config.yaml
d_expert: 192
d_shared_expert: 0
normalize_top_k: true
balance_bias: true
init_std_router: 0.00683
norm: "rmsnorm"
tie_embeddings: true
optimizer: "soap_variant"
lr: 0.0147
beta2: 0.95
steps: 4571
Below are experts of layer 4 (counted from 0) of a mixture-of-experts language model. Rows are named router (the router's row for the expert), up (a neuron's input weights, with its number) and show model dimensions 0-255. Each number is 128 + 32 x the weight over its row's rms, rounded and kept within 0 to 255. Numbers have three digits each.
Before each expert's rows: a language model's description of what the expert responds to. This comes from a sample of Wikipedia text that the model never trained on.

# expert 56
Opening quotes and brackets
router:177120134063124140110119074191078156122144123080124151194114116142110137063148142156147091115043148133127151059148137142134120158069103105148121137122103140157156185147165139106110102156129087132146117129156111114136184142135131135172122125140076139143131130155121118103136096177081101121072013135085138120174101165083184051137130143109073138091132149132125056126105083155132114164103130065128208155174139201148147183134086114131095191127137138110194197061104181097169090075161122119135127137096151151131095129189170149151153219137158140094160107130129139138153122156104132120154120098119119118110159142169137084145160094149123129133134138184106136162104132114118173116148141146115186124078160169152149077160122097126186106129134111114132144120157066145160081105171147
up0:156088087163185124092162135085084120108126107137096146126100127155093139131153098141118110111138097114109178159097187119078169093115095103140140162103182133104115103161134169126136111130098127144080081158093081096084097102086076125109134039097116162138096052140197119092134086112079097129152109175131121130130109155167116098155166111140090100091081070114124173152145125116119090149097112084086138082164152208120051116101118102150150112149106110142111123116105146125144174106213091099122109083155105100092154171115150114117176169203111141089114165152104123138143136116097085110165126163114095106081135099114199119151150127100134121096083161054172092172112123170112093107108131072159127113078115223102098198120102116139164155142187123150151074096113106084113099089122092
up1:158118190090099133114073092134097160011103075100138101092145171157125089041085136134143085144137149102086178105156121157155116079162120120048101140144158165162176125135096098137054164177179158198178113108125112143108131156166083158090127197137108140072170142089096110124107097153157145071137161109149100142146155108127166120162094167158095128157127125145116181145159100177184090107151130127137141152112100109161126085151102134118102117137091100104088153090150110077113090120131075170138115151119115086149188138113112109111116124136051130116156137105122109167150160161144136159192203084117096140137134086115163161111088099122119129171167084168169154159055086146113071115142120060085071099129060140134115131132103140115159102118136125133155167095123157127128147145136099
up2:141163135109098109142094146177067116167122095108134124101074091182165085107092172122137152097138111114126137056145181075139134155126125167100094144140140150096116156093120100093073188100055173088157129158156122134199139091174096132119169084034044131186159127122112137118179144146141139111147092126079140122121158119104120140111124146156010066127118142114129134101124117166159119129140071103117098098094116149163105140112137147153114142158139168110066158124063151118111122114143098151098145114102134151164106136142171170157134090160133096144099104087103121132127058104097144069148089095150151108040116129077115145125096120162110094105122107115133155097077133097128134124145174121167115102061066180150119121101185081114125090126206167073141165142131161092137087070134142

# expert 0
Clause-opening function words
router:077147095171131102112122157151097138098206104106160169162103097188171121088107111137153124152094173138120125131135094162119103183093073133109085119099050138144152173122178122147081122134135132121126082161189116096089153155121140155162148123109155127138113151163154065101173123143142134134106107105166115108167096126066123161192181124107101139094044178200172118164110092135124156167139155082106102082155136143101109183105097059117180142174060139125173183049122150136114110112131128095138122101090116154129146143121158134136148131186121136156115078157122106144167125176095077072168069094212116078118103146147156086103179100122089158125155152157135097134149084079151171082166158083135137125119129121192117099135128094152165099189109113138099113145180106140123135094163081
up0:143132119146092083129170111059086119099186074166058135075109134138144074152158112156141088106072123129141140104147093137095178120116118144127150162129128118120144130153133064153124070153161178114135147141151148102174189087102120235151151114059149158128142110128119117133115141091131182169137111144123154133150096109092149185098134162113110137171117084153132184108178117131157167115122153153161176146054151173083120214116130131123149175130126067123115127159108114172118124105132160134137147080132107149124130122146145061096154146124122119149059136116134093150192128171142102096125088123142175150185066111142181178164081090204128134124151116128143199109118164157104159107091107112105113153122181102179099098159095163090074136131134175088078193111113162092074124071098143
up1:183131108109152112097131111054086162090084128142116148154153148174082175065105114158131120137116084184084119127131105121180083080142101165124137089155094143107125145096157164065166120110138131171153127097130135139164123121135115098123137142098105101148160153186122102197143156127130186129157132144157132100182080127098110122061137152095101109147153106129116151101117151122166138186151160092082076101148166171110074143118118124128080231126105135108139097099166131103118144184152092121087162191158115119093163082109155067074184097102082134088108114142129084118101110128111107112135063059107147127176121118098124142182154161142113110147133088112119056114162073146136110108145111084165118118116083047145103137082106168105142113110129102205031098105135135102064084125138082
up2:107160113140135136098131116113161096138163165168214147130101118121139175132187123088088123147122139166171141156144199119153104144131114095064148063148128125111152122118174117152167118111156116118153153146081088077093156178127119094139089121141100091143141146078046102147140129116094143090142109073192130045120155141125114113149161141098134116125151049084146118148166167110127085144192097119181117126122121109149077094131100156118095141166154160167121083131134154146096166124158160113121112125206153098126100095100126172107169148092167110035121076028144114140178179147168170129095136139127127114143156090146187095127107155140106097094088132177136143104056113073039150097130098136150169111111186147145150160169122131161178139155118076112130130102071114077129155158093144

# expert 27
Mid-name letter pieces
router:090078166122121111128119126141163139103117075139131194165139227165158095123175160153156119170121133123170128134107168130102118123032104120137094139075185106142113108051078102069104115076131080159171126157059118097167111080100152065164153162144171134118129118126126138124163213083134136090140097135102115110071093147133161102077125146104076151138134217156134133108098143170139142142153182136151166137152131125166092100112120147120093100125102107165103136113102160178096121152160133145069122112153140112103216089158135153129086134185129099157135127157114098146188136149138081156163125143184142095106162109085054110077120136093131086133135145155144144143156138121103163132139134132119099074100108141174102111127099113211131085185105121162119143124226128154130130103184124
up0:150185108112115067137098145127109151189195119133121173138137117156111133071130118096092147114145155071084141149170136095143096131129081106174167140106148062142102144072136113078129125093164136155099160101115128091147124105121107063131119087115131128094128161154118133143116122046101154131090091130168059162133143149100166110100166145113109149172209169114133131103149179174140195126146229116120100087088079098084078135130094058122119107140137127104118103106102130148098142105186153118078119098143147161147154151144150106094121129115137137199166125158146113076148163133185127110087131160163118112047119139115154145128118164213109135125087129158099094168135148109114101166143115128091156127161137128138090070171115079092041147111185202093106137177158060114095111161107164
up1:146076166163109164083089149147096178130070105111140209108096122099069041108142100143167130133089132068101155162215175062132088129152124096151089121073135104099084104134133091119116149076111116164092185174094138136117100126131121174120160153170125164120083123179165114107092124172155139086149126114184062094136073152151147173172095130135110112126154203091119088159149141113102107126158106062140120123165137179116139093184098116123165145086155118125129173102056111149117151090113147064082096141141139152093069121168091128064131126086142170157076177140133140149153109104135130107119130137113119129111124180142127215111160077124080084142125120134093132099107139152079198125093142103076148115111142172154092105105109123076162157085111171101164134151141159141115113124118110
up2:122073145145160122100157095148127102029139108146135145161096155143142128098127181115067174058122146203139099127103121145071101124137163145087141119130177127122135124118132119148153140135135114194095152121076145149136109175084128050062194159162106123169091096134057124235114097137128124057146105135140147133079133083143141156189123133122118169060096202139132180186132127157098152128110129147115158128119150101114118150155111109126100163146167120102080124096139125102118121144114155159096175122134112112097160141086118147101136112125083110156163130104177108188128189193183131103116082190182137145185127180193122127159052136170108127112107144106108125100127162121131147090152120130164168145170128122103152113165177117093099082165124136101152174061147105128091162090174120

# expert 14
Numbers and initials in tables
router:116083167120123133113073140145130140109200114200147146199064117162131103085162127085185143136123164137122123165148160087165110149125107052068118059152111132090090135135124146124104113126073109147178128081162070121136202127145143104165147163132143121094133149104113102117161104144108134120145126164130112157185127224114112136079209127144082148111089144135144069101121107101133162104157093094152196123147100223114118102101118169091131160119089157125190169080125136084185108054124086103157140107127132136122212142102102132164109116123142152196111103095148101204123064120074114185159178087135134107160081121152122107103115114143100120168111148116180085085151099131152072181154108115122092126143137149091129094118125134122146092126155107102131203116104119137145127121137132
up0:143122143134160089124120158131165234102100051125133109137215147070121154111123119126142136143138181101167149149112083146129157131093167133148090125099089112152103152109126141121065219145120074182090138131177180165123164092143134153128108170165106099108141163175128141092124074145126154109155094124089090105126071167136102143143142144092149128138133118132102152136127128110144147092154109120096188112067148200113097141134200097123197129073078154206058090142135119119092160110136123127175101196128137106076135139128108179165162143082143132146173101118103107142119083151141082085161139119169121078110142132110131135125119108107138135200122115136099062115082094126114133115128201126136155155098104177080126067140161171166131122190131135133170199147175140160118167170138175
up1:128111136115082105130177124123106147118100110135133161168149143117196162154095125126162176090114170125146191083088159149111099108144128109119141094095092103098156080167145146111187115084162122158161134131123147155116134112201105109179136119082112113134138117126176088098140130132111130075160162136191169151116113151099125084184085155191113108137136145171134177090141151166130157089148136190129113075108137136095166136123093110123112087062141181082126092134125057082218082079158112085154107120070062145156113158142150152112066102088132083163128133138110129118085132140118171179126170070122097084145164147118096173066107130152125150097140159080111143121104126100049199086162110137133142168170136141123119115096094079152139083141156169171135114064137079093204171105176133
up2:159114126181149109113131113163088158122142158116074104185072161142119074243093101182103125097107141099103107125120137091125074136120107159122132099102111059107163112106130108062146120133139085132092122133110106152135146059121128134137157148141169069165133108154110122134186102066139124089130162147155164145195195137080105169151057112080123104180129122166093097099107101150175160179084081169126144127120205141076123129148120133157135100149116145131137104097121172136142156127144135142124132167174137086116118142083150162118160129066120134118162143099105125069187154137159091138164114130117095127173132115096153139123125170137111080072152093128109146143109168107172166062108126066112124082096095206105155241134106129098106127154133178186165112129128103135133175072172151

# expert 25
Dates, ordinals, table pipes
router:137098165116097136096138104148188101127114115127101160159048119150146109094179118111119126121071099208139139150128177154172092140115048059080140142095102120090146110128137090089089205102121130086113110114130100124103170135129145151117200109164132123161130054100165091122160134156121111111146092162120125051147107118077131111128063147114085131130126077136087119126162113119098114088144146099103119087139167136082124132163165105132062139087112200124208207112088165176166151139062150124153102170151110125102150098142091137172114120140164144083138127103166117099138146148100126100152119128138071106177089179088096103102143154140111129106146154123126117145086074106121092097145082076127175135108103116114166097072137142108049193171151085078172141160110119099151138079177179
up0:163130156199149101142084183122131166126157149176067146140119138153105163136134095101112132066106160147111143113101159119153088138186149113094160102132181074129123141091107099151147147123108117144190114129135139099148154102120155123135171084150162084104195124136148092123145157118086088165132074066165073185058100115109089189131048114141094147129147171112110121146197149158154116145096186128174078099031077135128134095119145152056186110174162178045116167155124108136096120214095113127159123182139092184089147157144137167113132121139120080164113116082184111135100149143138096127115108119181118104124126130156095142098110117087195092175135083153098127119099073056114117133141156141176149122117117114157137120148138150161110109106088186144160115164176096127148118129140141
up1:161153095168164150070127151150191167125149106170138088141137107125167068113178085103099128108139149085126091120128102175120062149096158115144129062117196110124169142115113122150163179118129070213097111114146162137109097092106131097093100166176087169159162087206095137095147160111142167065141071063162088141169090103058121133100169121093166146123104084089113109101165131148140121223122069087119179102133147089133136099127057158110090107118135122142143103197084123168137111136158112162154125114129144106133123143117125156147156114132159151130083105066134174173080125064065131080114090113117119093155136106097126154118121139102145102125134101124095087158101069143200138188115132164163130142070163154092117136133114116171098145137205108169153130092134167137117110114148119
up2:170076157123147159162141153117130188101153052169120165082146127137154105107146128186079168118105170175089157170155163126081063135147168054129154164155088186102122070152096112124120170135120163079177158151061130146187139085067150058098128141144107142106114123164171143105099169137092170182133130106112129126133136141078119151176090175170148111119119146100115132126091093068147104128124111155099061166098114171101128100168149113150133111115125118143149172131121110165163120126199148105124115103121105129093127139159144150157127113149151077145156131070094113160147149159097124070162117143148131071120061165089152115107158136188099120070113121144115072130119156168098134144152163101150199169091107130154118128131090129162113139140074119149162108155030053141059157096142088

# expert 41
Table column separators
router:125127111121147144060089169147135071112127109090096157172136063211152098122192154135114112067111092161148121166197150159111123126098097079134125099107181067095126135103123116087144120161136100148128133142124119109104131103096191101158185171142107110107144147057126152139121193140121125096115143081134134136089109152077172145148100098208069110048076102167143128092074088087098130089078119096106151105144111129084150146124099065194110100124134138117210118104073132111197157116088091157157104090127090143108142059119084167152101133122167076148133112073152088121154160097139126153145114087134156086106127115150133126084083064135125187108117096123103128119116139075095188115165165145112105180116134144120168142076122135155174113117128123078179125092132135129175154137118077
up1:109167071133143055099145132190089128138123072178104149085141118124096171106171112131169096115137154146135147113056118075106163082155083153157130145104197071079123099164169094095091152117130117122141157113141131135111132112108104141127163166111061156118125180114105141157140183160143124164172143035045141116149130087138210116139156093161089135165121109147139088115112132096109183101115131137148114107167145089098147124130099148129067153104224165117086095094148129080086106105140145110120087103123126134099106092068125099118106137125098154114120178187119086121102055083080120150166163095168149081121143175150094140096168137123149125094114075131195101182125104088138119138164151064125126098123143155083142186076154188143149139149116117128149111136178140097193097152116103
up2:101114162161120154107045130155122204176195101133127079132103168104147121143209127120145134142054065175087139136155194110113116118144107109133150126139157080161112079137112147143146112094145150085125135184148178110118141134165140080166093109121122134084097105143146141103107125144176115071144168171120135125127152167116118140179117079149104140129083162108129128160078123122113133083080127104117084181110148136086080184118086057116137163125149102202164112127134116133209185138124126126172153122145159126132173120126112164094096223127112122157102168084145063125131112086052077154135135103138150105137143118093121114129131111127139115107120112085088121183073071107091160109139131192146165191173139147174130128164132163131203146077113125125155075146183124074081111089137101
up3:121106156172124135106150156187095104123075109101083113121131055140173079118196118088154141113157125097119110071074140101168136074097093138145120150118107138094150107124123131104071093116182076124147114150106095140082081139079183118099167126166146152110123150092109146107159090103092131144170131096126174127132086103094167137126098133151133126128162092093146120084119131123138183124169109121098098138151111155164091168127131164158062133099098171151147096160129121158198122142118158155135140054142097089115127101096074120089082138091132116111097079153092150134146134168111149130120073118138128121116136154163139213061111145162117137068089126194133103084137128080143168130128165144073194132126066093104042123106146175053094200112112097133069184149218146140115150119184128

# expert 10
Auxiliaries and adverbs
router:158100158120103123074157126131105162088131072085088191151107106135114165118114077171139201166099137144128210164135186125129088188102116150107082095135158116164145191124173104063085123147098147141142119045133088117121147086122169089156131130121168153137115147078140070120128115182123151141084177131121141133117102168076122133178122131098108167150107120152135122079141139144134162109157121123117168171169119181100107144154110105123118106120112132083090168083161146136134144134112154199166101157118110112151108153147069097161166159127105129127120091116164180163115128151121073076147130184187145129104103086163178126083099136133173136064124135138143118142090072103106125076112132098108180184062105187118179099178073114151147105181100092128143139085206166101164139093121052
up0:135117113097124120132189114114143138149159135080105134146096159193158072151130139121128166202155145117098111214132138125206058149114164166124134162105138151108158151149129095171039167114137170121121087144086136120097167108112174135099114156137060231169091117239145091153127111125117124126169164128159130161135196093114124152116170133110105145140088163162102160099202137155120095139163164150117090134131111130139102098184105059133104120106132150149124086100125150136146188126156092139097152131235104160100096162146158113117103059137138122185145183146113127159123133178096126063154163088156158131097117099117122079153142180095158155085115169101126145144137106133111108117094052122136095129127136097152103128133124087156128161109165181170115167133101122166118084132159122
up1:115095132178146073122144103134117036086137096158141109146094111129132153126142116135127187158105170128173152094156158158094072085135110082093062170103186114138150138081184137073145141081179167096086094096095131062098135094098073135106191101096142119101115138160143139166174141083121088117121131161107089129138082080074112147147146150059118129107130128150133137123072158086121139167112112123108138122171102084117163084101139097147123141082122161174142144117157143090168102122100106118113132105073110084195119154054123105111122170150124127193155146077140122116144094083144096154115170090113136126180186080128178161220165130110169117148102118111135119119079149142115124079146129149116153134095158167104049122130170113115098107203117146122191114110167061119163082085160143
up2:149108127099144142140154157139210104114042108129111151094064124160105128146120120106182116036145084170140133105126136177133093162122143072083119096177119177168175137107106131160094108112178144133190124145126162136146109116164141072117192090079204105132164133098168074145129109104176069124096116197093108162101093140136077134148094156159096154092116105186148107091171132122082074164102090060145089095158120115135118106165112113122115101093147146133165181151183127164145078092100160139125109078129083146100116122143155097122135142094093108168151077101113131168132121151180154143119151139092132151150110136066138129138152109114120150104140114069092148160091116090030118071170121087153129114150090190190123061135125126133109095126154118170157075137137151165089153139101092

# expert 61
Sentence-start pronouns and was
router:140143180088104115152152163088124124067126030153107166169078069147112139098126110154165152175127179120187148173122151117113096148053108114125126024110154077165185119105136119159137119142128116111139103121095061168073102143097169102154165149104119065089081116131156140056085130177121165123083148090099144061129133129072196071132156135147101154134112159138139128123090116125145123127142122101150143181131128155143110140081127123177100116114128211131078144165114137098124197119131135159087098143118096126140085125170084118192122143121148123098088121152186134129126114096110154139142147138125104108108107122149103139108184132123130161122131079107110116119109093148048124024117170118098144183156183133130181137122112130144215145131153142124166109082125158112186157177121163
up1:107167055162156096129096160112112130110143145120117129130166187065133106143093158160114159211198142087155172134084063184106075157070076138170152120090172151174072146099132104166129196126136143117115112137140156073117108141075169102111135140146105124166151118146098084109092115128132131140137057182058134115099131151127154162066175112099085143135171169153159124064090065077133161098103125206126112132107133123163128128158076130132120119166093175137146092092069074113198152082123119126141136100089098144085125134092166100130104114073179177118147142120133137076111112135070097079107143155146125122054109113101086145147072099057151103116130153117072122108107102164126145141144166116147163124147192086162122160160158110135172098108117121114163113166117107127110133124151101
up2:127134079082133120119188117112101092104109121123109109117096103141129079107157132113142178047164169114194158136123163124115129117095113103135109147049075144143150146116167123142104103087174180096162117176092103104155142096110122114101121093145128159116126111206137173117127107138117077134087164121149123162158143184065155153093123137174140110150140122140148118159102139149154116111109044143184085140107166116173194128149166113140118159186129117174129164160115061128109140103154119174189162180160104184179126102143135127077127150143094130113135123138103109144126113075089101148159138091090116156103154119093151101137197175169174147132059050080068106125097097090058088157120135157144138135097141169171128112073152183108169174179149116116093102098162123115199146078059097
up3:153145157153114148101081147099132152116155093127158147140067150148113111097148110144069111110112078166114107076087120130109120131133087106132124064127154134117126149144167122143094122117174096135134135123136167137077174144164074121189092114155201138154114235111148144132158133150162169087165119104143133096145126124158144082154133139060145111138156123083106079144141115158150137095090103120166152200142067169071112095133165181162104131138065087094126102123130145086149100119081156168142173131167096172136162152214186110064115100142060174075098025112140129097120087144128157090099111123127129094105112123177099028186118133151166150113141161156157132173077155120167137173137150105110131142044127142159167141099110143148138134103095088144111124115071091142168156103135118

# expert 32
Mid-word fragments
router:121063140154124066100216155111160115104103122145110122132060144152160099127178119107166178130085196125121140150142077080120108134079107120067102109109128109106080203156089090163148135112095101102095172155152079053134160112170086110122154190137140147115042071127128144152112164123106115118138104142084115135101099160136158082118129144110087119141120211151138105107190140100145136117144135091174135179185125115116124143116127098156101107173112129146113122112097203162145135093091138141123161146136141156046151087129092081102123127159119081097117110110199110099123125113146104151170121216126105086105079079157113142144131119127055145128152121165120135078122165121155174118160124145127191079116162102122135118104096035211101123148109139132149121144141169099106115164182096
up8:183112087133115099092157076113117155128112175134132111116142155086067152147156112102128136091129150130106060122151089177070062127109153178180125133106161131143158172199124181104098120111136153068108168103171105105081168155135091122141071207131137126139181115117156155146136179127101143161127134104100149116143092122121147134071148157119170183077145145096140158108116102077072130137122167117119105155208091138117137115079130154066143113178120156081205124122148132179152169055075126134149191136131196089102053133134133133062110131175165045109072121064151101143150133109109124137160137140140136160150095089140100174160110166162124145062116106164151154075133116103133159137165158141154125122102129136112183127075112111121098151138169100147157131071106148169125156132109191
up9:108128110121198085108138126085111183110127136116069116118151132113114075112099101176142130073117181120117151135151084119137179126096117150109106113100160170112151109144064108095047141115107124117137151121127072206076119094042104156124144179145135131112133154175158117117099174096152154091104144138055104139200141114107186125135139118114122093080166173200197120145128135220124087108125127112077129215120125107141153112130070130075115138096118085069125092140143091165149174136170110154083146094134109197107124117116150134082102145102130131070157131124102098107173158097123139112075200104134118139111221171095071096137122117150064089143194102142126108143107141121111102120144152128145141155103162092150120095151146101113084183125179117087112156144068139115153142135111134
up10:073121191193131148048093134165147166142155131157164097127070125142098071168209155126134131146097163150139111117152103159111121082081126159152161077121126118071138154145089130114167066106192110164096134095136179056134114150145167146141139097164153122141066120134114095142099150152099101098143125096113151110127162150088129158099134117111153130163158113152135106136118088146154098136120112095170181131178151183119121170068096119125124157125126118178203098126126110065102179108123141135145157121114116144112131048090118093128140174139115121108128109145171110145095125110087140146175104083199086165105151185142124190109071114132107150120048114115123117075162116108107188095098105116160089124104140160143097153202158111093047149120119124107159143221115130157068138111054145

# expert 18
Table cell separators
router:101066103060164161100115103166158050117165097095056135143061198181128135055163176123197074179148159130106160133155145145138166180101122100117119140120106134138169150153124133089137152081121077123142137113122097137117153158173152108114164172109142112148182105099129127084128131200136163165087119130071152084129022134058140081137070148101109089119125111095164062144084125115085125151155169165123142126212159136146116119129090116149099130151142151090171171074097120173125143110169096179167121123089154098113151118147118100126090109141186139165149129125157139117152074148113134117121175142098099131129114184146116124139158123110104190131121178167116106126096105052120095130115119115125185115085130135123132066179075131195139103103150130104124182120131090094109104132143135
up0:120225119164125133120059133175075099151129092116111119110122177149053170143115224124163113155141173097179136108146087178078101131147148184128144106166169167074110130114126154125076172078123117140172095127117116115140118138157132155147112136080121104138204127197150092107154080173116140055132122166131099146147173166130131106098104113150091137140151076097077076119104104158146118122124126139105111160114161174105134087166114076173089088158146112116109124177128086125128077175103102125153098143102148109073158149126130140133133146100183121141099129134141155148145107080121165196115111137109168111171131173087097146094163201124104175129170169141121099109106120096080121085134137117133175135129181084161072079095118177075092186089075116178134111086109118107197103128114086
up1:069144151112132125171090095058160189140091077073155161144140109222131154117156113124078123146185059114087191119172100156118131126112151120080108118107112138182132093166137111122126138119065110205135155107182153097116077081136143131103112083108135136115101129142137113135114114090105177148075163124127125120158175129142169147061126106147095128170164132125140105071110162150151101119182132106131162143122186127125125104180171112160157137140158138160165159116130177183194121116161182135113153145106157059135076169153166116165102088125119107135151136115173092066122143164181105151146092138104142134174139181134138106127090113166111090162109118175149148073120167116159133173106168161171133199122070071119122164058121110076150085167092138096110152070178131102157085143098137
up2:129113050109107139106169122141098126098129109098159094139128124153135159147144036142100189123141190123116176143087147133143087150123163142118139128141182154138147110187153190163122149116122119105151115045170132097135073152167076125126154119120131099091138120081212127090160135122098153177157113105118186104122115113127137165108110141092094150116106138129145116100079118164116102134104160129119107124182191133080082100133074180109120081143154048069115081069196143134082135138145139101107112123135182178169180131119118081125120121091069052114142168080166069144127122132100097141074088147143086145115093184184071123140194091137107096149120091187170112069124134158179109153091120114117122138154164143099186146119125079104165164081129121119114122096079148103092172125116108

# expert 19
Mid-word name pieces
router:117090159070218111096161115134147055112087098089056162172107180194137096113159145080161125133129171145099122155126183078108167165124070087127157111113107096106169153129140108096095147123094096095175095126119115147127189193130175145170180168129139141143157090111141118115128140170123142130118075101134131120113077141102116063134135160093104144104151129130165039141140131078090131153133147146115097204153160182151151128140101154178124140189139162113163131150088138162117129054180119176100122138098156068089110111143139148102089126201104120131113161148149152151133169105110088138139129140126132102195116147184149121122161109134130175135156202179144093139111090139121145128098076128141164136113112152111179118166037115201135097124142127084122170144177131104121110094177175
up4:170117118134143146096141128116177069071096111019180130090111126195160172158130159176108154126112135114173171154091130114147205177108115158150131102136112128094111117053100160153147118109177077121056150066065106083163140111110141116074122145128073139099107108145165150088119170129127130106148113116146064132106141114082140114155083121107133149132158139130131117181120136120129120172096131125226120129135162087039157099139104131065106080130156146097140163106163114108078105162134139151105078142094180168089089136112127149086147123113114123165108122139121134190152108159157068124129167151115168150091080152167131159075087120118096154133106190178139153121143127078106142219104159103093176124141119105102107076109176123109121178109115127151112166089166107142145076074141146
up5:108118144126155144093113119138146061134119071124118088147079155110135114167111094130141135126176102173099071111146174093214146129119151143131136141148099151135211099122116090119178076129140123154181143124101154104147167110152117164139152133178150111124082167165137133160107117105183147132168127177119158155140108153051182091153123103105096156121165141149117128102153123159083128101116157108206163100140132070101122099077075100134110157092118132151112087136083131172170117113120168144129150116158168087115102139057154168147147104105115099141148120163135109096185176115092132123137118151161186160114132113151053116085142072105235153107049156168104090083147065117128134104121141089144123095184112160120079186112130156126164131160140152117175144103203158150204167099157199
up6:115111098154116152150075128126158112103141098184179138121097181157115065067150124108132176106083170143153064133134145107077101124195098122129130080099128151151200141061077090120138161121129111122171133138115087060114129166087039122151114150159081084124122152122170133136168068116141144134077040152093126142140135111133127099118072089145118191171104136063118143127163126158132149164160196094084165161153144124144060153135096152142079112117106140090027047144112124058127069156126115098115102159094134105209101130125160147089118143125128142094140082172114106093143142118138091110144148154095134108076170101107132093066116077094135118073113153126126130115131102147141178139125114143118148130086102126168114143102138182111120117114129147097146130064163155144123157151072172

# expert 48
Measurement units and numbers
router:077144119100189088142145152189142088115128071161055092163133129135155098108158154149181143105156174091095139148139131163160136132098146106101110116102166142148056150138139165171130136047124154109151130151151100131105172078106099089127127119128151157167144110115151107154135136173074096141142082192120162127139056134074113154078084156122076119052103141104181134137158098116082160085113092145108174132109153123136137200141145127156140151183096191126118150064092081115111111111131138133138152177121114123123109142126145144117069133173152134152095084103083169109194124093082174180131124090130137085147124161135081050120167124084086168125196136142203144122164110201112114132170159135129143101061146111138133060082096141137078143126157054138167149154146110120111148107133086
up0:075156073187138132154095123122164073123144181111118076149132148123077128131153143138105099105130105094130131118114189166133114142138113103159193164153143135181079158103147112115076075155129138150111169140094134110130119157108154154083092121161144093158101099142110121149100156126127219177105146119121152168180129136092103108137114161112110156140153124163134128145174145163141137140133146117104082023085114158080145151150154111125162190145096162080147096157172098242174089140136125122144136062081063122119111144122101115120105209158115069149105187133102145051154116205094176118106109144110155165204139103108115095118135116099114133104122159100078128123095109127153140126122141090104204142161095147146109091051132117076148088123139072097101106129124083181097163135125172
up1:120160053134132137172085138149128150121191115119148114148103112097146156117103113119140140074157121098082152104119191138083119116100134138203162055101153137182100102126095125132131148130115100117105120154109187102112155156155039098126124106101078133081062146188126140079154129072102117158104114187083132086133086154110136182133151042093087153170139145176140123106164123095148121132110138100079122170159123116105141072164075153117116137118148155167094139125112078102143166076086121160107133193099096072132141112154078157094100166131120104110143131094106170126167184037151058172152103129065144157116108120129120101170138105052148151136181103122144124107202092061132129157159134086130113134095166143176170077117146129131060129146121145116152135159111129194116088129138141
up2:117122171106110170143182134110168158161130106126138091125174163152134154106111146141112203169099119085156074197157121131116157113092165145072158148110115146040109151056154145072184138114142158132183115106169097140074167152079083147094159203088182137226178129114084175147127138134095144120139119138155133100129066111105103107148073100147126107155157152137133078137125119150112124213121149093129119124083134159099087133116101058084171144098051182137128102112103139196138140087110153135098058149136128101141109122083133133086131100079112177137159153159101115135154143142073093111099097104155122114104077084127134105166087099131126115091150113173161117148099074064114121122146127101123061143109099156089106122167141120125171151060144104160168126116112088142113153105101179

# expert 55
Initial letters of names
router:176087112136128132075114159145132129073079126136076122197056136166115189121105101070181141138152143148145095150143148113149153117059109073083083124135146104087137152135140159115119147105092117138132094091115066115116084094145121082155168151113195200142113128136112158151091113148146158090118099087117133176167138179137150106092141113102081172076134165177132058112123051118131149093132169118150229129155112184122133148112086118035140170127141079078099133122119132152123130082173100124147108174138108116093098098132143138143108134123140159077075138083144132183118048081131146134172136191114130075162143119144169097115115117103115161126132124170100142078100156118148086140083116155172162125098143150135123124172139085072084072098202115098135122138143141104099095129192124
up1:158111147051113218113144173144058089128151117147109095129126144112065146091149164113152107136153127082080134123161105074169105065101088129159105067095178093135143120109199180128151107177161134089120139180142133187125150143190092093115103134100159098149050175077147088098159121189081129087088136088157075147129153118132154100155167114061176100178133156105142109160111108104144110096129171097144133120088045129164124126131118122144124114163139108117086156089103156157102112124116136178127121111159122130177133152093193118121200103159103079097160090124100124119168132154092079175113202129108154150124140137116092123113167166085103133026145117095085146163106132103117075157077093098128133113126134090128167151100114089085154120162178099103131136130159152126173118141133137
up2:098150181179137127095072137109089146134149188182118122097156135133118187104094095099130134123091179105148154174188095135094112063096129129147106066130144139160090088135118080213155161088142105132072107161193073103150129109144160082128140095078156167078110113109106108176097153162112171159162155094141143148178148122115095129125113186159133113136116106080167090106089165112137127116124159081085108159123152184154121141124173098181137165157191140164067168096100091130117153085150150139160137134197141150099157075086122099191180155081127137120073144144108101165125111094115129156150099053134157114167198097142116104126122136100148171170124096155176112135120120097141137104137130112143186107167070134148131137156071195144169114121107199104072100086140120097155149159132100
up3:175193120168066073133068146078198170087153071156147126122127200118123136097153096153139114145093128117201080121130103120127112107059147129153120168136130133104140148186094104152159146142106142090133124115160143085154118152100103172125121168161097108138123118108158139119087121102115155110147114087076039125182163131099144100151099141130131074072117075167156137105112129158084205137028097126158156133083172152113133097111088108166136131059128106131131111098090050114119149117130147156141151081133075150116173142088147117119128061092149106141139081133127137106095177174092142103108179112112140116151137175109118144128113146093139122140131216129118170128102083168133118166153163139135142148092139085090105073170139093184108069144081148123081102174117165182141058095143125